From a checkpoint of a small mixture-of-experts model trained on Wikipedia: a variant of Adam for the experts.
Below are experts of layer 5 (counted from 0) of a mixture-of-experts language model. Rows are named router (the router's row for the expert), gate (a neuron's input weights, with its number), up (a neuron's input weights, with its number), down (a neuron's output weights, with its number) and show model dimensions 0-255. Each number is 128 + 32 x the weight over its row's rms, rounded and kept within 0 to 255. Numbers have three digits each.
After each expert's rows: "mostly gets" lists some tokens that are sent to it at least half of the time; "comes before" lists some tokens at least twice as common just after its tokens as in all text. This comes from a sample of Wikipedia text that the model never trained on. Tokens count by the router's weight.

# expert 8
router:120168100100084109148141093109094134101156108161132155158158107148068157123132130128126057151188154111154112122114068126172153138130115133085154133106166121124154157197100161126070107069100116121140073154145169159128144110106131174143154176136066173152127151130162207099122160155145147154094132082097224136154118155159119123169138111107127106142091120138093101059146121096121148119164047131068131146055094089141089131172123154092100104114128083094096160131188128123074131113126100111101180133110109145154170131110163150141198139166123095148082092178074106089074146163162131076151068090110112089167109171060171090117154097136116160074128130122102112134179102126093151094075097141083174102119116149186092173122072117067156142082113124080115131115144127098146142089104164
gate19:129134071122135130112033123116131132061150060033131148129155143107127143104116099116098080127173161094111128153139140118167158111167129120116196156112108145151139110119124055203155110124111119118157133096150148145141138118160097093128094150154131124092146106107061162154128168147166098111125194095085139152090140102138175107156162115137125048193149119052128103146172101053148102105150081149095120162109162129145156132116105137156158047056156150127052111137114113142114136095173210126126119060127133126102144120101142169072141134131131148130120101100108178120134151117168159161164187153124081097059126130098135117083159219083130104118126137119163096080181135125126144084138185085130133197100121111103128112157084091121119137126086107118149096151108086167167112080119151
up19:140140174124079108126116125033105171148120148135146132145143154136144205147119120145121108097149098114097168114155108103087154099118140190151112120158193158128114132104136066125129101056143151204128142145145108121159088144127102054070110139124102115118105101092112123069142140078074048103121066142088134116130148087129131156133084118175079103163172121103135118160121037169098189187140157137139085128086090137120111138179139142109146179100163210088167072178129154098106179144101131154073127106164160095100126152140112130164045127207155095098115103088136128089099121102158149177121137143085134142132135147155105094127182077123123131138177102105081085188093150200133160139097111133092141130151125165146131159117132127130130113115162166169097125160157117137093125169113197
down19:100131160057139108155120181155083092176033121133140105156093106140105125171132118103142131216108097165114084168116157123134191188137091090134112140145130147161076166106135141083151166116097146122185109130065152093171173129116130148156109136105131101090117112146115134145157017091166161126144125071125137170145164125155152143162151118094163114129120137145113118125089135078128141064103126097122116146165125072128164114134145135180134092139161147157170127126098140118147127118104121160135113110161151064118060146076176101138107137149086105103058180151107121093097132073096156145157062138101084094185088102112110105118155100162145146127159131112156086132196138109139126112116102129093214115080139103147143138082086110122149044114046128100188143182117174064129158107134142
mostly gets: " was", " were", " had", " have", " who", " has"
comes before: "0", "1", "2", "|", "3", "4"

# expert 10
router:156108133143126116137150150089141142151116154116141187103097115145174167094148132143152113122133194140107137113136145139145157123092158137086105131195077163117114111178072184106156106080130092161152115126087131119151184171154127114172180123106123143182174192146156164144210116140096113134166178124089077157131156067106120092134124131067088206159099180107101091118105126184168156117177125165143111158141150081138133129093103111185103069123170123105172170141119143097161172123143152147145091107097167081188138152124100125141172104127106144137097122153054157171147140100070150058128106080181138124068125146149154174148112157133184130124121140153065152068165115130135122116079063081146123122161109112094103108097078127063135156079153103153137070141086206127144149178104140
gate22:100155156150133135169166128070156131128095105100089140130122163152199143136173124162147154090133152111118150138097156122155150123123103114122077160153146127129181154105069060124128122103092124167115107138119077075096150151122079112112103157129168171167120135156072176146136155141117129165159126065103074099152097119166175134110144127109058101067112130073145085099123170146127185072125121130183104074182126093124098109101092104153134138183107109100126108165172179139118105070116113046107158100120079146121093152223185118119097140084141134177150158153140171150133102088081158135154144102119099183090110111128130177136126136182139093092140111123124140111173126161180038052155101134156137137143161152139094173110147136124141116143186124049139076130123124172161159148134038
up22:120134145139173112180181151114168107152151115111107173161151202167129175171120100110167095098139153208124110148084137080175212096109119179096149130105136140128162147114126140160137113103127119133174163162123153147137050102126130050175107123155127162109154157161099149168083125180114127142092134204054132117111078132173107120108130104134143090129124105140173113121100158172154176065079109157135068092110111105119114180132098142141131104166151097121115096164129148109147112166203088099087206173109095157096102127162168177142144163093180112189092149154097135124181167131113145182163131119106191181112142162139135100144134127184121142077074133096147155204181087131174109085126135139195106178130111109170157112109112169111124136167133125082131167149151109116121156146147108
down22:125049195089084186098170169136147158125187137084141151126144164150136125119157155141173168143105075098110100093104112095134138139156101190182097145100133109083148104114141137102115107156183130159069129093049200143170114145082087206141142155122146137167090143151120074147138178080096112105132107098174072117115186121099170124155131134154173170128136088181182126171143151151084028168131150148140179129121118163178168106124149096119122154059113163100139085066102094095188185133112127127109078137114179114129155142146096067139139113118164127115148126117184170125131120147117097136116145094132193093129143153191112180146072110093095160147089091148123161122076172105153145142183146123109059148129129119096132105199148101130134116114116114147103139123108104142115117112150105
mostly gets: "==", " |\n\n", "′", " Sc", "==\n\n", ".\n\n"
comes before: " |", "|", " |\n", "0", "3", "4"

# expert 9
router:080186155110113108076109111078139159163158094161133116139097069100160120144157111135175138061151106137181181091114122123106131145112097149170129083115121104102097144131103111152141098120181137108159093115176155097106155145080079082103169105152172104092080151093153153097078119124055132103121114083098109082121150144211122153154158094141141154121178100105135122138127150137086135150081147073140100120147126147095132125134139059125220167162052102075122146091097154172088075098146159118144085161082115088139154109105152124142113109155207095171131139184129136138150082150118121136100169118124139216142084177100192122091114085107078125097134148114180158146103125118101108111171126116075156132128112111169128164109204146161136079140186159113144144167114127126119187041102135
gate6:164087127142129158093105097148118134154178160160119157092131179149195142142126130090153145202110149151131104099136140119070142167119136119129138145126157131086112157134132128125076188093119094092145164060137075119109156088140148156124127145159088105083120152129138150136071125152118133139130133136127135153154092057142070165090083117121156149141160137108131102062125151155129106129077129071115163146161133074130156109120139129146098173135139091088140105079210097148158130099153125145134090153113085149134155152120080100111163125107153131185146046112133086120117115234123117134159121190151139077147168167123155087095126124096133138082094080130115159148089115123098127144139038142131095108096109105144153125119051133121115017085059167086040092112133184118175153120104050
up6:122116090136080119114117100142145123148140156140108103176100216164114164160102109103087141189093098065087138115167171172149123093144105123077188139130165130138099104118126053120098136114099049096110135111179086157121120140091122069116084071139127133121150167079134150080102086163095191091102170119128176068090100148168130114131163047145093112147080114111181150187041155142121121137079156122123128145118110129093171115131051157124168115148092104132141127125137127114097102145146200136113144063115109139096107105110150110178174093046163122135153124118122106126151146121150133147166111115192168097103097127098178139127117196094169132120110126131191128112116131089125086095178112160122090191058086094118159106127124080148093150124140171089110154154172100124107113086143170
down6:135140113148185153191134146121077102095125164205110177137114099102101079122079130140184083083124106165154098138126099143153086158098109177141147087132109114119100108182124145117134140134152114166152138105135134159108163089135131107157122140132049140148163117140107098191145201140158091076205048085121176111102154097166115103147123139106089106127132150133129087135140116154161168096144165069139141124115166199091055099033131123206082106099153103175108200136118169142134149171162092188116124065079141104167154130106066108150094097157133163147115122107118152143106085132087162164099172155076122152124123129123149192135144130102081103091145103118069118028103136121136143114071144142115101116135100169132125153078103156118140090095113092141127152118107184109125113116095134
mostly gets: " January", " under", " February", " all", " been", " about"
comes before: " ", "9", "1", "2", "8", "born"

# expert 6
router:150103138145106174134175098151159149143056138125133125159136187201178082112089108155105079174120096125140138140113147140101168133126098169134193100171170075132092111095177130109135135115125094156093147102124106089161141084128130137100077124131141086185072099163107096147159106088154148120111131150167121169140111135059151156153111114120083139115191173158132201161131093154181118157125115132160171165090147101150157117159111084107129140084125147143129101201151178088187100153149138098149130089137129146131146140140147141112138152113063124120188167092130184059110179134105104151129092088173096142168073072176101113164123089123134072129154124059116114121112112099178086106151156128175110170109136169158185139133131078181092173127112161123164166229115182110119099179115165
gate2:138126166144082185126110188141106215149180161108161094155157107088156117118073095169154061152113096113117040144119113089128138096106170127122132149187136199170140128115144164144128104187136168131133108146118209118122110132160202153114163182145107118134138114091106119180068126124104039097114095146098146117103165179124151161100158153119115128154049141108168130099076173145153129133084141091118077109124050091170094150138136160156178104189131152164128140168133141111076166070126120175113134154128126080178112174139105167124155110128180121155055112134145121191093108151116133113088161076129104143110138159170103111128112095143151163158178198199186138110166115136142136106132137120112110134111135167156098159126130141117144086134137105130171071141115161163083090128158136
up2:097094141166176111164195117116133086111077096120149116139096167181159147130114059123144193167138114148132109148124150126114079078138159080095144182059094081096120153112138135055129131112132074141047173162125094136082109137152107099143092180086130165110184097139044157134157138138141103154072050130153175143073091208114179109076170174107101150123132171117097136140087165117109129130093160123097144106160148119099132117089161128152108124096125140163164144155182110143159063157081130145107117127159140173129068173190144161124129122066125120111132097105161134145142112169103171122133120155130111072148099126097133108172208138069135071138097065088146129113094136132085151152140131134110088135116152152163170089125148157157212153142151125109168148126143129158111125160161084
down2:121036156189154115127193153117171058159048087113117140121067129179136095114144106139120131115147156075119140153130172105063121077137149104122133174137163118124114234142149152118163102135154132110156144109126151078053158201116114119164128132119185142136139123171082101119122124115169125164114149144128094142086086117108125139122140158127096195119139139104130097113141097118155120125101098109167141094154140162113144129107185158139026120110148180151125121095104135159123083107117146156103146110132154136166058183170117201073111128136111114097157099116128114122094088128146193189177105123109173104161129157158118102132144151082199088126100111102122081121151165127133117125105178135168141188067105156147138119053117152192147173164087120112098155087154116111137159166181074
mostly gets: " University", " John", " South", " City", "ton", "ina"
comes before: ",", " (", "\n", "'s", " and", ".\n\n"

# expert 11
router:171073183065112154128113152108116207122177096077127125170118081050122144134137068111088134152162133095076111126128099166155139166165088137122159163118114129157164183147175168142117146097124152154116122142111101138099100206092137129151127167130148165119130111040123039121111153153069129105100145106122128102113144120099111180125153122129131120126078112163136126149135139161131188159136113140080153147109125163130121128110139093118111126132149091119079050179054078150143133055129141138125136133232188141099145082176158143089083112151151149128120132073081100166143199136151153077140116142097151153106108126109103118134089087136149103077127102132153142117125127096146082126155185095154178186164119102128134106164137085120144180170115097136169052118144095069125143059142089
gate4:071134127071154123110107120160121099124107080107099126164157152165121077125189167105209111117095144108089135143084121074131044187063182116131075083098132103151130076148153142110133080129148167127116150130158189112097054072091122156119111081161122109076150175139168147132071151110146153155083133157207154136127159088131110088103068132187144167150155162122130100094111143139077124155138159142108118117096079148134169121112160104146152172169159133148174098108150126110098134094107080179081173122142123132113128156161095095115161175121141095136142135145146142129111156120129047126124155155087109111127173205104093158172104122146098071083130175106092117169137100128180142092121132175138109113128132147086119168127131098113150101091188142086033080118159151097168067124100145
up4:104119135155057078153139088119129134103086133123103162129146124137182107132085113086127152115138144116118098102119139111069143125153117116200131136140185124077110101101208199162153174166196135080110145117143187144226203160165133111118086124182135136136097137125073154168103128162118138082165134118105101104152109178149124135094063165206070116088143066153126140144158072093126104103094149095099107137142104139141171078136096147158124157111172091155099127146103122157139060148114190098067148104088091187130136164120142104150125145137129175184180162121135104130154137133112111119123123118134127098118122077121139137172142090104065127144132128126163146137184072202150207135127141145103160068110155115167109186124123161114105110135120138159125157131069126089100091149061181
down4:088105142103111087117140134132122159091045118134097109091152168090136113108134168132140157095077130057113104106135210070049036175100097130146078158143122168143131097109145180150125156132167152108083164137104157160168134148130141133136142137168171144124097187193122166118123107125167130137111141099189079139159128161218082114143102145166096087148147136120133121052140053104130113112101129093125121139145117109170162134107117094112132182152173143121095035157105097147092068142134140109121077036118160153102134147177152078205099146159145137124139109106131092067160135097080097174085098135105080104136151124101149121181080077098105134173115145139128171103124104120148182117089095131141117091086121124177110140105123121091143128133214129144099103139111131114137130142093124
mostly gets: " with", " to", " at", " from", " as", " into"
comes before: " the", " a", " to", " in", " and", " as"

# expert 0
router:136162131172132090153178143147110167128143127193167097157174171157126117133150162100084121132155117094131136071102118105129093052166125096113151125104091144105137148132108143161088157154113141115189139135119149090109097094200152128124098146066119093104194177103100120172129074213108104140147189081171186090134125112150088087078146139140087132154121078155125157091157203128075095109118148126171137097124154092130115149121132157176144044152149097117149185131166093148146194159112119129155132132122145161130076155174115073161083104128119176118100148173144102137124064095060157178109090187130147119116183194159139168114116156135117100160149161128121090148132212188116077143105090118113111133138134086087133126116123163142134055139107080125102121152171148105159171072122131
gate17:111137077111075091171112102106125135126114088097119112075059132176106124113143151124131128172114096184141168170111144111098139087147034136160157117141141123117112091144139096115160111166131118159134149140194175098134134127128048139130107139146135098087127163156098107089080158087076124124159100147147121157093144134133123111126117095127111064081089055130111160123098170186120087166131138126097133162134176136119116171129079163112110179135072108077112150098142126111160091130146176134190120117133091153112148129100137100161124088145078135121118139167162161093098077156126112157141144121125089138176084089106110202124183131168143153123120156116115115097167120145169106111227127103094169090163175153102133125169129124125122113207107115170129164211080195190070215177168178
up17:102118153134085096109077156135140132118167128180169208110104107141116144128143099101113082054142084137124176172144113183155107105177169127228118156138163122147091108115154099120108050105162098129108169145166094100107142155155075102131157092098153132129163159132135156118165136123083173121110156096148164122160099134126082087135130135140128195139143123108143155111139130086185138169164117104103124091064122100051108139162143138106076140131124215157145142122104087082079112133134091118111187098137111159149140189089136065124140159081174121107150133159172113168058128163156082129117096132132169099145128072108165147100104120135123112154144140119113181155148120098189115075164129101103140163193048159168185118136103129088120110066110148057078152162149119132093197152138135
down17:176088131118104138134105132111129189108153134197042071135134093148097145162196135081143164174090120168096134127150166119174114134114115109161153148141104188125062184096125091128150098156113130101144139095121121211115115114122114150099097084184125140159075124101194159167120146160116077122097061130131134118173189161093134111141139122150146129074150115130095150108170191101110107118157148133104121154147128103139107175129115125120097135083106110097092113120170151117127164186113089135088092115154174083118143132149127123128089111161131148129092066154089157167151132156155142117081114132068116057104141032167094130079077130098164111105124107170123110157191107146139215161138130100111184161047090097148131069184121132121121107075078161145089112140107099104118173151141179
mostly gets: " p", " h", " Sh", " st", " Ch", " No"
comes before: "0", ".", "-", "–", ":", ";"